From a checkpoint of a small mixture-of-experts model trained on Wikipedia.
Size: 18 layers, width 128.
Experts: 128 quick GELU neurons an expert, 2 picks a token, a softmax router.
Training: 235M tokens, 7175 steps.
Below are experts of layer 3 (counted from 0) of a mixture-of-experts language model. Rows are named router (the router's row for the expert), up (a neuron's input weights, with its number) and show model dimensions 0-127. Each number is 128 + 24 x the weight over its row's rms, rounded and kept within 0 to 255. Numbers have three digits each.
Before each expert's rows: a language model's description of what the expert responds to. This comes from a sample of Wikipedia text that the model never trained on.

# expert 11
Description: Vowel-led syllables inside common words, e.g. "un" in volunteer, "it" in maritime, "ild" in children, "ain" in painter.
router:108123128129088113120151121150136133106108097096149161156164150094096134137112151139164109155124110126165166111096098129109178116107124106086137084129157110140174136158141145122125092158109167105098115106144127139145120149156117115172087180137097129153131132127163133161103114115117118147122109170112133147091117147180113102082139147163142136101101121137113122126100162120181139136141
up1:088143112092133162082120065188144129099135099112097148112121128143121087174072140151103123146149099115122106141120111096096118187143114101112140109139132127142136114156155183109153171114106144119152134139137134096177142099120173137133141127118155135139146131188113112123129106160160097138115131112146145123131122081149099147141137156115128108096115127152130125146129148142148147125153
up2:118139114131141141149145144156117164134155123107151149119129135109146114146156136114131128145127140127123086099103183132136101116158142078145137126129149129180140131172129142114112133149124145148127094141118081116154098133116140143115153102087113116141114108132095082110113116126101098150175143121141188144112170129099162097139130166152115135121080136149188086082188123100125137133088
up3:163093095134149121159147156129167089131160122141112127111168118117159125148149163157151167086127141184119154127131142128172116086087101110157121117113126161133153142114147109161108139088147084083130110131158112084133120116155115122137182130118121110124100092090145108177151128109118113170134157126100140155108113116111096122115152094134143161148113127157144113142140138098111101115155
up4:152101101150097120129137113157125122125142133130103140141171160032178127139174113153130140110063111123107124132120101135096098118141153130145106137088132117120147174158136170147160105142128153128139094113113145101123088161136156140148166161154088089148137144144121136170137128124103111158108146138152144109129117135128158149119169118115109164131130128128146171112140151128130103092110
up5:158127148087111106088125116113136087129149097116129135140119130137132167085125108122147100122131129139143127141170121175166118158153164131127139107094126153100090138094146128103146135149110143115168103162093124155131102148146127126161162116148108142083147080112090164151111094130145163152143128105134100105125137153114135137101143150158087142137179120126117077181115173092102114109120
up6:135139113132099133145127132103113128144145109100087135118147084062140154134151130145119106147080136154110089118153144164120143092160181116128112157187146107136123164124129127167141102140143140158145111085097106135158107137128120170121125132105132101156113122154158137156115163148133142118133147129193137165109078170104114139144129122134117142111092081153096143114159136123167110113122
up7:101161120120122164088105135143129130122146086132119133189117116104132113102122159099119140128169098133117148145112109101129136124139151119156130127108150130102110182112153136130154129123096152134125139072133121129121115122159164123140113146136167098124137153162181128151129117097144099110123146085114150073110093130092092086148155083137095106071138123175146151111162116162139135160127
up8:137130125134109183134149107106101136149137120152132117098109162152128143152100145178122123108150100110141061117123142116112127093133113131102143168144135124147131132135171143125151126109096113125114138164098151104098163123146132134146062118186075108124143142121115133114157141145135148126124137126113119198113122064132121071132141113142101094135101105122135118109108123124068107140155
up9:151134131175136194094109114143132131118147127132149098128147159134132186135169117105145157155091159138107139164102143111154139112098164130155118134134114122151107118135159192139126135100149188151113126088126110140118127088149160153116101157131117123147122162104141155131148143132114156107182122107126138141133119116097101122130124173184111132118088140118139119123192161114139127145132
up10:105133110109167138114134139147102159121128092099157142158123165083120155127157137133124150109130129099088131078143131141125124111132155102160094144156104133133145119141151160111096123123138156122099144152133085088120087120130168111161098111105124131108141135146084174094130160152130148112127149159108085134158147124167083133104130162109134141179144152154109090126131176095126100175134
up11:171134121112128144147105171103157159170137138109138093119152150153108145130105113171114149108123091167135090093146086097109122129110109098120129130088155136122130142113107110090138134135130130172173098105154109167136119175177102149164109140134116146144149168110139105144125124123094132104140152121110160118134090164129121121105144192139101089128118145097137138066118148103131125128135
up12:125168113125127132145156136083165126092137090119143141130104150119136139131160119136136138175122132170128086102145133169132138109138128124140140121122159114113114103128168120141117169139098091131146117115120137141174149117135185125169091119139137159139197115143096139158111137165156089117117107157108183125139135195135152130107157093170109127142144111134133133158128194116116133128119
up13:123166129138096150155158108107150135135152156081144100116112133149104162095137144160115134080123125082182092096109185105131163108117146127162129148098135098152093145131136114114101150099134138080118146091091144105152119154144161141133096150144140089138141098099099117117146127163134068091090143140111106135111122103115149148102137088148140135127136104158145116122141156105135133131104
up14:118135090126104143127130162150167176149127100106166097150170131112138113160121110138130102102122116118126125112133129141139101144112174116141157147096127067136136163134129127154130148145123130129108151125117117157195158140159167132150123133182106133133141147189137083136099152141100134129143163122156179094104103123133085172120158106145161161167133141125162119103113132120156122116106
up15:141143151099135163132108149119149118146134118092124103103166130092113119145143142124152142082147099157161159086120155158137089139156129092148161129104114140096133124090052166145150096140100158110131104118134121137169138136131139146165154139136110109125108109088120140144111136153125143136144102156154151143111138168140086094091164077134152145171143126114140156120152168142131096134098
up16:142151160127154130163135115154150130133119146125100119124152109122148153185158126123135092106136129115117129090167142121123129127114135128178132114133156083084129135154113138146097096164121110122158194143064118125158183131165107103129098131147112138138129127139055118145156149151120130138128145095114144103138201122130093110134097151124126098125120128125109146102125157109153171116145
up17:144163134107140161121061161192151117140144128140112096110138119132096186154098133163111138142138142106123120122149120114120133111141116146100138090144130069095147133108096133107109109142131069088144156135123170124153101120158168135117104101108109129140120168115106108173126170170143086118106135127142141120150124120109118122151143128093136102150143135143133170121100138129132184146148
up18:102119130142117135100157147147136088166133139134121142077145110103146167134172122170141132144135112115169132120123143127101096124120134099157117128137153113115146177136159100118140150143172117125138144136084167124149094114137133184184114196138119108136165090136107145139128118111176122135113164089137132141132101146152110130094161136180103176126112129163102109112122129133121120120171
up19:109111128100116123114130102199126134103173103106182102152118133130123126175103112120102105124099129198121105108122134119119088136136105142148131120099135149141117097154130154143163129129113118155136146105119088167164108082124126161124142117163120168100150171106111130160116113115132157135150150123068113116178142130177104085123123113151135116138121115121111124114151114126087087136127
up20:129118129065106164135139110179142131143125127097169147102172128111113098100099095153142158139111132143093144081137155111098155125147106124127154106143118092129094131092102117127157105124141141151160164114129106120172140143138147168173140128076176118118100145139123136129127091105121120150109115144098140161129139098116110118112127148168149109137131114145095148095112134202117097107124
up21:152134104109135170095115113086159112117139165145170119111105162123128143131096112084100112116140103143137139145092142078124141114118141152136153134118136122087179110163154154125106103112115121127105180136149110135143135096176145113167127139131114099085134167124122141148133084113108105141130142104100138091107100135124101116162170186156111116107107177148105158141167096118120123133114
up22:118074118140136136140110138152122130108173145096130146147099110137148148141138141186097127100117140112102163148149066165134134105157114142131120152118129161132174144099125164130184118079116112117121109124117120111148102107103122163121111130118088145095108106095139127140109163153158100154087116132135129125159139152114124135108147156166085188130127153161147160089166145125138113144149
up23:141107117151116125135119108128111102129124097126164131102161164119148108123111148183127071140129099153130102128158138191097115142147165133161172167133149117104129101154109154147133184131125146148174112142125126119132102138108124113143122185111117125147127115170173130129086157126113127117101139118160108102117156097219100130107128102121114150135158113138152117148133116152141136148137
up24:137120144103129133131116094123085124095147114149132140130132140123106145121108081117155092139125143131151131097152089138161183158096109164086118128116099089142143170142152107148124171157153113075166125112130119112106165106164132107140144093105093108154128135101126114105117150134143058107135158073130145145100142106104129098152147135104129112124147135181105167104134127155115123123103
up25:140113139121135155136122133151118118121118132107147143166127148148143092131132152151121132157122092075128196138121092140147157135153160103108134100067148119114111113110136153112147079156123140124158096109115125116140131121118107147124151125157085137123098124158099120154192135142105045127112126121133139184100117093150129168156161141147087156129083134141140127131124123110126112143088
up26:176105076119101151138133145126160120121137155129133132123148133100149139131105150154131099140147123111114152086151118159099126128126157133124157089098149141147169122097147144124155071139150108113149121118135135091118145129172119149125140135117087116163108099118121123136148159182153074104117120098110166141155137121158120134145133084102126147108106176153107172137128166118089139198139
up27:148119098164115123127143140081120132148169108146093110117071123111097133126109084143145138139123068137131114113098126085113130117125127119177109137151102152111098154138127117123115114115139151118146112117153112115153151145123117118163130139155079150116136131153167109162082112190086102148133143121091149115149091166110136086109132124105151106095127122103128131074134153172109156137164
up28:152160131157135179135137124136109113164118092120096144104114113137127124141110185132113142134112083122102140190089160127096147210144149133109148154136126153120159164145136156102130086100158147131157116123124145104125145129127158118122104124158095153121140136144114146123044111103109139172104115136107121165148138165145151126112105108155124135101138107144147139118123111139124107088106
up29:089181183153092171158133091134116114112144103122126175141128127126124130128143098125126098133112086161117163136104138137096128141098159162114147127135108090135108143136098082138133169172161144128132161147133143143130134158080122113107106148136138119084163098123132138151138116136146153166139132144134104143123087087098143093179155110121110119137125109154088127089105130121121080139098
up30:108137107097102118161139142123103123146160124091135090124114117131100102128159078145144110138173111117148126121108130132141114129154137110146156142164091178102133142120139105139115151134160111134161152154129150123097125113114137096154134160176107150148105126100130143163077118166095117141182138110136148116118139106138107166158172073134128081096138126086155099112170158148156142136101
up31:117114163126121145105103085117152105167127098138125130137141153091099102132143135092159100121151115164115150133113153102161153133158130076126089114153107129127156161119162186150089106157108126131165139159115109125152134107097145102155181092158154155144136120114118114127085081154156108113162133147128117088104159109122114184141148154138136103114124129128130138101144120093141095116156
up32:132172105146131163147104126176121167113173158091142121150136109140134130098180107147132131101129109125101137106118143133101117110131140127108075109151150117132185152083074162124130120158152138098138114112131118121135139081093089172154155124101126168107141142118161131142080124148142117185154160145168167110123123138120134133147095143115136122157154148142127159113131129096145114100145
up33:120109126115172114129162100119125144123117170104145116113138112155113106121156086101134120096126127119131150128145173173131134128096171156156106146125171107141105113176141166148166121134106134152136113169114060115130103115127145122127091105090118106129097136127095141185149159133154067108129120145132145153135154149142099153125171129128062155090130116125148108151147108120134111120127
up34:171108129106138147136086168171159117157167147161170080108163115127099118146131145131125096129102105113119133106171111111133137116137153103101131088110142171113134090103144130107198082144123130105155183120109152090139109189123115126120112134099128128118122153110137127165123115131158116124115153145121115151165147124150088132161146153138142143142124157124122148139096163121126151172127
up35:132144141127115150133140107156119095113130101130126147122129169122102102116172137140118129131154131162131104117126105086142155165083135069154118128107158143121171130163151119146166143155127141124135131088095078107158111127173185175153161150133135167142163126114120172134112151104152103112115135143127167167143121149137114135110184125162150134126160124165084122149136136098120106101125

# expert 13
Description: Inner syllables of names and words, especially end, st, ost, ep: Townsend, Rajendra, hostility, Sleeping, Byzantine, born.
router:110118115119140104107154175117178087154117154155124128152126134130116163100087136133117159156102174084142127162137153133111167139137143133107135153153103164138153195135126120128166142157131134101108126118096147145108104135132110156142115136112140089090110149164096123131108147122136172092081135146112134104145131137096134161158165135070116099121110121103119114134136108123069148153110
up1:183117101130131120137163130102114074125120144154138118092151177157131143095163124158160110130172102129115148119170129110119123118124106157120132111134134128160111131128143149129124144115137097130151106151130166118109136101107157090099161158057106153136130123111136130150114168138120147155093156143145104156085133155126178124107167117168121118132102138115163160180098161161107112116115
up2:102153123106130178081131132128143086172145114170117117124161105102119127154138127153168087077159136173159154147163161150140089101134134140137124138134136137137139140147180137105165178096114133114142150091127139105117108118112130145096116110100085135149116118145127150142097132101151121135105160133118066103141122138152112091146139157095118088097122095151122136154134131114097127157153
up3:133143177113132146158109169112162077144135140141106140115144117148127145164124129164143161149107182118158107145142111117159128109108185136123076202095144150122118144147122152155107133127140112148115080120133129115171122130142111114081139105129122109127112129140120106145105112144148130169102129166126129115115128163103139149124183119119133133126111143093111101145138090136106050112124
up4:115150134141146141122136120111094151129125118106107126113127160091091093177141102111151105087155112139098160122113125111148099138153151128127143172118168160151099141147102091158146131096111150138114096121145123156133136174165143156127096146115152125127093100122123110127134123147102119118176158127160114141164097125155167107116151076075137107120161129130123168080173070114130132126135
up5:100113162163124144112097112138107132109175132108121163105097144139153137140113161160095167169179106099102111102119175117178113177147136107087123097127138139113127128143155144123130137088166143097077122130139108127146157141085163121129130153118127086147144136143121131139148125126164179126120126110169096094134145127112147120116167125088158132109106144189153120111107137146139128121126
up6:141169116099090115105115164092120078140154112116145110150166149138092084079123101183145134120127119119145206082121114119107092150137153097108140149133122146112118149115101141106110091127103127129150082114111135120141091108129121145160180128108120115148151085128137129109147110137114086149146135126140129115106106138146117124127143168098198133152146106136118135162146140127131098130111
up7:099128136162136125119134118136159140122133141118118137124190081094130155111173094168127125096101101111124150128108129119090159147146160169133093128134134093124122149107109084083136089127149115115149194137098126113102126167198134155147138124155118125134117120124098122132122110093150127093122162095121156144154118126135184182123149111112157107119119131145109117117162156118149113097124
up8:164178125129146147149117132125145085103108168104136142155146124113106118135157113124149118122144149079077101106112105188114159160156132150145170145159151091106143139117120119122150137111146157150109147122144108148131133138144196158118132150133127104138107127128106110135148149135079136123186116125135121147144149121133151149114171107123107162120128167152110171132163154171118112164079
up9:109092127157161135110140154119127129132142144128132165138151100162132117128151150124159104108115134115148118120152119139173154161129116107148152149075138154143144149146150113162143099156132159130133159083117103164110137129115134145100160113140147082153112098182136110138116157097109089096170147096097097100157072094116132151118145135166134116126114147131164125161123170125167089167156
up10:137132117122172150146126101147115124168125128130107144113105101110122099104102138082116137112110090131106144116146082117112157131126145128115130142138086137096116184130135155079128139124145141073098176147112084119093154109106096102117140141123100115139121116115132111137135132190134098135147129123154163103174102136079085150119132127129071124090118146114149128111126089103099115183117
up11:172121134097112171117116086121156129106109111104157135134102128123113130135139065127138112116088138152163166126136131117118090124086155081083123149122136122120122137148122073115146127111144158123121116173121117184123155150128168139138165129090130100118148166120089104176156144091133147174098142124132092167099111141131109115133139133120103130136126095126146162131160116084149110129093
up12:120089091115155137134118122164086159154106134126106114096172139110088163150129110124103149116110095131150169118135135102129116135133173172140141143135096132103085135135195127151103148145118088075121149128121150163146119137103118151146119105154087149098109173112123162142133097146166170093111137101115086095145092113130105124141112124135132088125133124158169147142138112139149112139113
up13:155133125126125143109143116103160124141129119115149158114154153159091109099163104135148093126087086092157141116112099134146141118144146157084141135110123126142176152178156056065086137159131165111103132159138125117128077133126123148131147170113133141129115109161139115169118149157123091147149146095125112163163140135119114156146122140106142125132170143116154139140144159158105128139166
up14:079157119162111105144132107161099122131138118131143173127126091145140148166116084131133097047150129106141130093143095132121186099106140161135114133109135165179110171110145107106147101139096142111173143117098111129144137130125154096146157136117113121136122141122133155122131078137101112158135131119098132146134138133120137153136170097137115073137111127169142154146156168169122114111132
up15:162133136107132146147140124082163144140152171163163132098178108104147122156102141096118155152151154113139116159147108087114106114091176137129107096167121152114119109116128157152142110095124149083135135139072108090150121140124100133112118108112127125172121145110101096153093123097068137132148122138120132110122149104087112148104126145121141104115102127105099167143163116156109092168131
up16:109147172121132144128087132137107117110170127157115116166160128121170158117130115154120107124133121130163102132096118092125090165153163135134151116136110142113107190127097129100138166126132120143104125135081126159117131132107146134117131178119083106124103107163107196158122131141128162123088119099129109134137104142127127158149186154122163141181142112179090144114153140137144115137101
up17:159147115100139156143119131091111167086112132132138093125117146114072157109106142144141111120150139081122126081119107074142119097120186115115123140166138154124106131118132110140139139127150116129125146097130136124092123097098150134156191142085115101092107157112119148142153128147104137136128099109138162115148180144140104111116187153114068118099153096123122135115156142171116111150126
up18:098123117143122135141143134113110135100113134121177136113162183089103180128141149128135106120121107153111120120140113152113121116168156099112165133159151113098109092191116108143175112143144119134152119117088129094184130085125098117103118145124120143108143140138112120151101124149132095172111133181124098148130147170106137122114127176112130110160124172115183113119156119132152160135165
up19:132107118177138113116135138119112104153123102100129122125108142116087144151128111181150170099105125133093112130148143148122122130140148118161185130112128151089134196153120140139179108091109150136134146133135138189137114110133110117139138124162097126144147161128083120162148171084116128154137121108118107128169110096154105166134130117115127111165156162106142150166154139120117070157120
up20:148106149122152168075131134121133145099131143141166084126160136135115133129120150172119115165139125117134120149132076106119136138124137153151152150189134164137109115151139100117158132094113097142104152137133104133178146107163169170125104131131106105122113180141093107097145083122126104118109125121182111095152149096140093151114113169154132150082097126134100112095169110136135114132133
up21:114173185154130146100131137115149096141124160139100120141176147111125141153120095149085088128135123076085105092135093114122108153133182153100132135156145112152073173103107107168138152128144158100111100127104160142159133139120159127107158102163114117133113103112102143144116088146128160141119169135139135117157141150114126144114200100118148128123148128140137121125158145118120115110112
up22:106152197121118171124116124124124079159144102142160129121103112129097141137092128124139151151153096133118143121119117112095142134178101106190101143130117133127091146116149160122153147140067115152109115084131084102109100131121132137197182141157158116106143135136083077136150132109123141117105121097121143150119130135114117139106169139092127134146123135138110098138167147134137101127116
up23:132098094111175166166137118130133127138149133106128145114160161113121150100165151136142136109087083096157107161112146108118111097140165117142144087176138092107164136118111117138165129115155099098140122133119116117117075145111125144127154147113112134140169129124160095146086134157179113157118176143160151094085127119158160162141147153115106086145137121123155132142156155110120156151142
up24:104169100137173133147151097125130142140140110145119144127118147171157110154130103149146145131166153118153107129145141098156199140124156146160112187113148109143112127158110143145073123143108114120145108106129179147117171146165140152156176137131130164150139131150107145151185106079106135145109125160144112122152138189116107115120123112152113132111121130125132121145138158133087090106122
up25:099114140128105148115145175149120151133144147140154123145128139149123164141132161156096148104144119096136140099147150143158132149101156148125129136114108131067134148108111139190136145138100130054145117112116142101170146114150141171155151132136086078135128160154112126133105077132111094133102099148130121111118137105075150197110148131115112148156146153141123120137110099093111147149128
up26:127133118145159141117100092101112132130143128129149125145130153112094116140113171166123094144149139204158144155104130147131129153149174144135118150112123149129085133164142102144132119124085137161156169062106134130131101095118147130085128124153068158136084157153115156098119136107111150119154111124155089130158142158097101144120099122104144117080118137159114128147112142150114129171136
up27:104096128161121154131093133122115134125160144129113121124122115098133115146083133169131106134097132096117104114149090149133181094146156171158143099128121129128102109143113126094102155070135138125115109131103148095138150128131109147160138158179137127137132124150113136139148101106144157112093187144118132136163077163147150124102159105171088138140135169133126118069156095086110126106109
up28:099112147139087147117122155105131142109132115126156141132130079138126147166104121151107098099149134130128115104105093172121156127184161127121133140134104160144129107146072130092123112132122097176109124114117119123102119108129109153151147177119128139130163146162106111134181128130081115135117184160129134104130108147136103145128156102093157106156120105134102150147181093180113087161122
up29:133140107096116164120105154159135129137115131125143117143089110158097131113119137126141130087118144115164139121141161118108103120138159156133078168130091183157117179133118139054104089139136121130113144107124116131121101178116140134110113105114086116132148158136087137119098104133123163134114150125168123113162131147108135156089099118082140093153105159181142122157143120096146086147145
up30:127161127148185123129129151113117103128119131160169155106132130138119142122117102156129080039104158169123139098148127118114131152155143101088104156125144144084130106148156102107118113153153142135123137113091118145138146157115175167136126134116093146148082135119115136130097133122132146110138129197152122172109143100142153156142128135133103099176139145108119075132171130136136124146115
up31:174108126154158154150191147118140121094145142120149131158133126138112142143136133127114123144138110161107135116103129166179138082160135103141073126143123152085090137125144106155115106100118175099133173138125168113156130133130205101093088144174114106116120142148126126135143149156144159134107170139136142175145094145150118134156126115070127149129123112140139115112148133128127152122109
up32:130139169149141154114115151146123086127114105164099128149104137113097125118134136182168077153151116132124138082116104123075175155156132148164126107117124116125111146093132141126145135153129126127149175104128088144121133126149134141147155129156124101099073124111121149124137151146093140135134123076094143144177098102133153151152153150136104152159134153164110153145116144064109123166108
up33:129168114163113157110111090129120127181141095195149117101138143145166139155159138160140104118160143084119106103157161135125099191122152145155105149138142194107124130144130139175103094138115138083152105135118139161110112152154120148116127133076128149105121111133114104144104108142139153122147115175108158101101169130128116133150130141103141128100147105170122135121120157126124130160124
up34:153079114131159148136108136140159104133179106101123196195154131124099160104141114146133109101073108123126111158128140118142094124139133117134147129129150125108131120118128131099142136155140122127138139125153078119125105138082137164123132132115147133136114097109122122100115127134112068175117173112136153094142155139098094149133178156100086169166094153168137104130122125112146144126107
up35:144164104107171139118138136124088125170108147155118118082138106131167117104123139155135079119141132173183127121156165179108130118164128175104102166120128084142128135145152161085127138129132111107106100113141120112136102146118138092086161143106104088134107105133123133124125088111134122100100155152104125129157107139127104079147123134080112102147112167142136146109138118097095104104150

# expert 26
Description: Pieces of non-English names and raw UTF-8 bytes in Czech, Japanese, Chinese or Thai text, e.g. Posiono, Strychnos, Yūki.
router:131161108097121119120139093121169117148090113136097151133158159133087117149079153100136120115084141141094100133098118144077114121140098140097176080127147138126094142112123141105143120122135110104123157110121133181141110182113140139191100114114146151106112139129133146101168131098132136127157141160086123139141106146166130108127115101146123139115137074119105118167095103106086154118120
up3:108132093111103152134062173116161179137157113134118140151145157160137147167103138119155134152137203150102146152124137114144114138107146106116132151099158156109102101122110158116147102063148166135141140144128105090139121131122168112141132171144129160129090134108139136112126154097139121147104127119137119169171166130117125143122163122091138137148079104149113123123119122104121128171154
up4:148170137130125140166157155148136109116139107128097135104109141098171123154184125195153117157099092122113151125113095122167097146139093117101164126154160149125108137134137146147152113166120076141153174117136109112151131112141144094102145130107163134152133137103104143145133135131144117126170157103145129168141137102102132155109151146131145122088131187142126169142094099111162130142165
up5:110124079104110118138090159126078143120181128154108138119137096163163125157094139163121158128102142102139077111140119164120092148136095148116130116099160100089122123134104098165137124125109128125152138139155148144100133125127152099125112128080117153138159178117135149141143090136125108130140112111134124080121119165105122127102165113097057131155170117147170129139125154134111135153092
up6:119186109137103179118126126108123115081147139094110133108154133122153141136132170093114095138148110145154106130128113103112152113081129144124143131091150121138103131133105144134123135122110147165155107100137131179114137131133168097105124160145130152141099135107121126091126130147154112127096162179117169148093076126162105104113161091140169153118110175125152167122143153171158128129169
up7:151137083147139140111150120152137176109127133153120172110171177129127129128091177144147175145130103163134105123141083127155115130130163105145116093141124149131127137107143157177156160131185165133169146100098150145158094125127147096150097164150140123116118120110105102136136128134134110141137163118115171118133144182124127107120110152097062119167158126156114137130142116147130123142112
up8:088128143074158150132101124170143146139172141127155083159146129149150168112132161143108085132105154138126114148139109138147157118137150123163146139146132102089104147147105147127135143101149118176108118073095149131122121151098165136157158144137129116150137137123110136137122108115082137136144102133137176108093129082123101080099104110160128115153157162094135105142099160155122110176143
up9:076125114118145171105109126154138134109125101140157147151133125109104120142129141092111135129101121117132142119146107151158168134168134128150095099078145135085126112116113095123088157087089177113107135116129110140126136132145109099097091133119138084148113126143124151132129097152123141123103136136056122120116056084120180106075139099133117144150137122115124132113126123080145097166126
up10:122137103106163134156120099119165116071136133102133149094121090153112143144117163148103135122101095093129131138144167168126122087167150170096087115104086131135102169100142133093111105109149103141097169134116169155125173118146161111113101129113103133121136124098151132121147155115124172118157149130151137139116129119111115162153153114117122092121145124172136120187128181121133099113144
up11:108164107159135156142139144107131110106128094120130136115110152157136100107106102135117140153112115132126143099125161097108120142184156157107151105116120115131084132078099134121105126127098127145139116177118099153083184144125152122116157162174136088128164146144109146142130120137057132098149124156159195154126150099097134121168123142115121131151115120117172107138133168144151135107140
up12:129144136125130151155137197127164120136136093115143106144145168129160113109119125132093114134099132124141077147111113113176176120125111130135115128076142132104118108130102126105117105158112145132181144107080086139118162130138168116128091151142102149120176166101150137144123122167154184090132103146096123171117095126106141128138120102110092121165120123131095096102143161122141100114120
up13:096123106129118142108159131149140103130104161144128132135107194142109151112160192111125122153119126136158106138173116088112128178152180147143124108119179115141153178124151116104130153152122137138166159142121081118102112092102135132152135154096100098125127114146074090142160164160111147157114146124148095102155119118137155127123149129139105142133134157138125104116087151110106142130165
up14:147115131118171144103113161112084111112140141123116134093112107152119121146161123151163150141143127137143127090146130151101147141101156124041135134114135133141163156101167109157102146165160162116178138112104152157123132141099188129134157147116119143147135149125129200086185130130114134178129109125108128164149104115114115147134119125077120140120151130141151153143113152134127121116140
up15:113167112093117125135106113143119096112131118117136186067107118162133165105134142154108103160124088105158112122142128118117156136156151152128119137105143166164115135112143082107133085109104126184129129159165090112141137112152130113148134142143154089154122161163123167094165186149128140112101114074125146147171135139123138131104136085151140142146105114142159103129110125149156112129119
up16:185129128111114155117116167137115122115149081146120140135141126126156159113131131120133111108139136170138112141122087130133084121122144111124137127113125117119167134144124139097164081129136087169132127098081122119123121140143126074164089123135150174152102164111151068095132144123118149146150132140119094156105105089119147178181169122154173132091160148101140121141117132112170099139122
up17:161151111122107150093134094122106121126123161081118133103138127112128139116142194131086156117086144126071129101138154175156082117164154101136149169125101148168114134137136105114164146123143143152136133097135099095145163181126151113148133113173123191083133144099093155156088126127133108147163144112148148134131155145136151115125127114099139115126123122122120123133159151130166112121135
up18:111118145161126139084112138178150132107129163098095154100155149124128098119136133096104110092087116149092115136113149111148171087101168123113057108124111092080078089153115130106137139126134139148121149094096116155135137105108175129138135107115109148160089152121141144146134104138114140119183145165150156144125158136082129111116134127169106115135154158133131119118124091134122135111120
up19:116143112119159144139099142130164120170113112109127164142171141105156113138179124116099101067140068153127125138145092125116181098114119138150122101151120107093147130153147117133119147080159139133130144139143136199136147093114134076106092120141104117124094138105114124120101122157120136155138163134161115127101123124142134124164142161126108137161103149136126096180153180104130123140137
up20:082123107130141159163131128111079123141173120126148137151127130116084103140121108101118142132138098130143111150120117139120134114175145175154136141170129121131118156108170108122120104151134126118140164173125126156149139163115130085141095141164139147140106127094142132145189078179115145166104151117126116151101094167126181130141144129152110133122143154118142122158129187118079098100125
up21:105133114125086132117128112127129130135187094067120104062136140110128140144117102128160149110112137110063107165130149146139121129124167111143161123128157068127096130146143120173105114110111114104106144138130099141130119139154092116148077113119111093150107117142111134093084123148125108122130151093087108149131111124145130132111167151109109091099106146125125137160127155131167144180161
up22:134108107113131165134110143142128158100121159110123129078151125121123118145155131182150106119149116092117151096107158164118141149125132094120134113109138133102124126136059181112100143096130149140094141113123113137161119095113088138146110140144135139180133181126155115112125116171147163119127134128133110178109088149151164151154116095171170125189136158127142126099118105126151139126161
up23:153168100096104149123154114079096101099142099123095099070138138118166113120098128113150082118122087152118114139119173115154107133129139090164138122136155110123098115090105153108124122098105099143128136145108114112114168172156143117123096127150171183166124139133110145089159151145133143151169155159102118175132088136144130105125149126099121128143123140110130148127132083142135104147103
up24:137097128110142145151130157145144096063176142092127151139143140143157123162121095135142064164125102131137114132079163150110113079151116155089127109164132169107114107122120102109134131120115149116168140135105138129130098101164137121130116133092177104127132112145111128121162138123128107146077146169161078111152128084106126124103131120150162101125144167116122089119151149105144117115138
up25:137121140154109122184086132078152134073145103120112117163177146130158120115137115137129157129122099136115105111110089104125128121149117135085120081130117175127117132137084129173089090119139132100149100131108125113144159138143109090162143125118129152129131105112130148090130109141078111135168194125132107154143130132134129165114132181104136104113140132114149127096129169166099089134142
up26:171148170125104128142142144132138164090154128126062150096077140141117136126124161152129129157089132115117097190111172163126129107127086164132101133146138086116084137149146129125130121130085130109127127137146118094111150135106172134150128147092114108129120114153127124118105160160151132136151143120169143122158144148106108139142112144097110154140147123155149087162108157141068092156119
up27:155147114139123185126103111128100138122150138128116091137124117118120143105151128139164124128129094179088132094088130120128139156102138174120135151125134089162171148106129088132115119157128106153142098150137142117152176150194144064115146135108157149122096095103132149103119165122121117114133127114082169141172135097107178137106122127099120102153148099140141094120119116091148112113120
up28:143118107089154161147113160150115112172136102109145112108149134155151133151147129154122137100119127083109106085129172118131102130093130111122106098166130161141076168108123148096114133140128159120107118082117132090142140133102125136085107132102140120137158090176073138077131101132154087135164084143125119136116143112131113155071106136098121117122112141095151127167119127149115122135169
up29:135149168132132142114118122134132155128173121142156150127154143100142152122124131131161097127120135121131130111147158146145077123150148132154106114086138127117071119150129149119117122136174147129127144109114166135108142135087153095067134167134167158113107138186112119142126135103136128103155142089146086098105141202116102144137159141162120157145141123120144159173121086099142110074120
up30:146170105126135146104137112103124110095149128092101111114158152132154110131073102145102084129108137150123111131147119109122140125136130139148168116128082110149112127158164111105115116166101148161111167123109129128144147097182139069130104130130075146093156144164128148129114180135094145099123132077144145151124105150136104131122141069141101119144127100136105141110123150121119067089131
up31:143115130138118156153150094121145133103143155145174124115140116084105154144148105143140142100122113140091121114118123135098100185130120084137150112109171113117093171140131149131091126102097119140128171115140084122131142167099152117140113123119127122131121112120078166152143136105099123166088155028126112154144150115130118128171157152163110139101118093145126108155101138113144129124143
up32:136141153129125191134104093160119112163109087102101160155111159115143083102098107132109109119107106151125139083094132136136128122147143094101076142132173119108098153122082159098141113152144110133127144155137135162102133118152157097140110115176119093103165149119115126135099163157154123119118142111114139137125094141094078107139129135154167131155127135161153112100080118109123107107106
up33:102127157159129193170121125101104141118108091178114149135137091098143137135114135134122157092115117140100165120117067131107175110158129091115146108150110128122141100147145111116121129140100131143151107129125082157096140086138142115114092154132116141090128107132138125112127091133157106139143123133175148137152135100080059171140110119146122134169105091128108122146163123164114113114116
up34:139144119125129159121137123157098113119105149109105094086131153122129154111115114122146118160116116096150181147159101094129113131086111116151087111200138116113158135166137166131125159099091121102150126126100137147154139139116119131140109138147068111106115113098163167121121183144173108162109091152129146149135102165147104167120117128118115099109142105145123108150168127188118120131132
up35:077128134171129139123113106137072108141125160093104143127136155142150144112109118150140077142100079137171103110127132142139104084106127183132105096132134117117142111151146143089149108162101110106122120113123111130116136128105142115131160138113132182131133145095125113127138126162098074119121152114144139090111160131122120145136163151114104104100135091156112166104132117113048108090103
up36:116158097141140157153128095141112124070133125105117139101181133150148140137121168138089129142101086154104124126142107135091151112122124129125136112128150120141124120101136128134128147136137164135145173126098102120134182148090088124116106137143145114146127095096101140127178091128162115111126174129175158170159151146099168141174140134082125091137133131154119120138141124100103115184086
up37:171056134129149109173111125143148133108129106106116106171143108139163097149179120117112122071188082128163160088097162146139108089144148130108117134159124102125111124161109127141117134141149086110122109134110103116120102103135138172117134101132145113144128144104135120099100095134106101147155151127151134121122155117129115142109103126107118076091162140151155125147159157150148133107160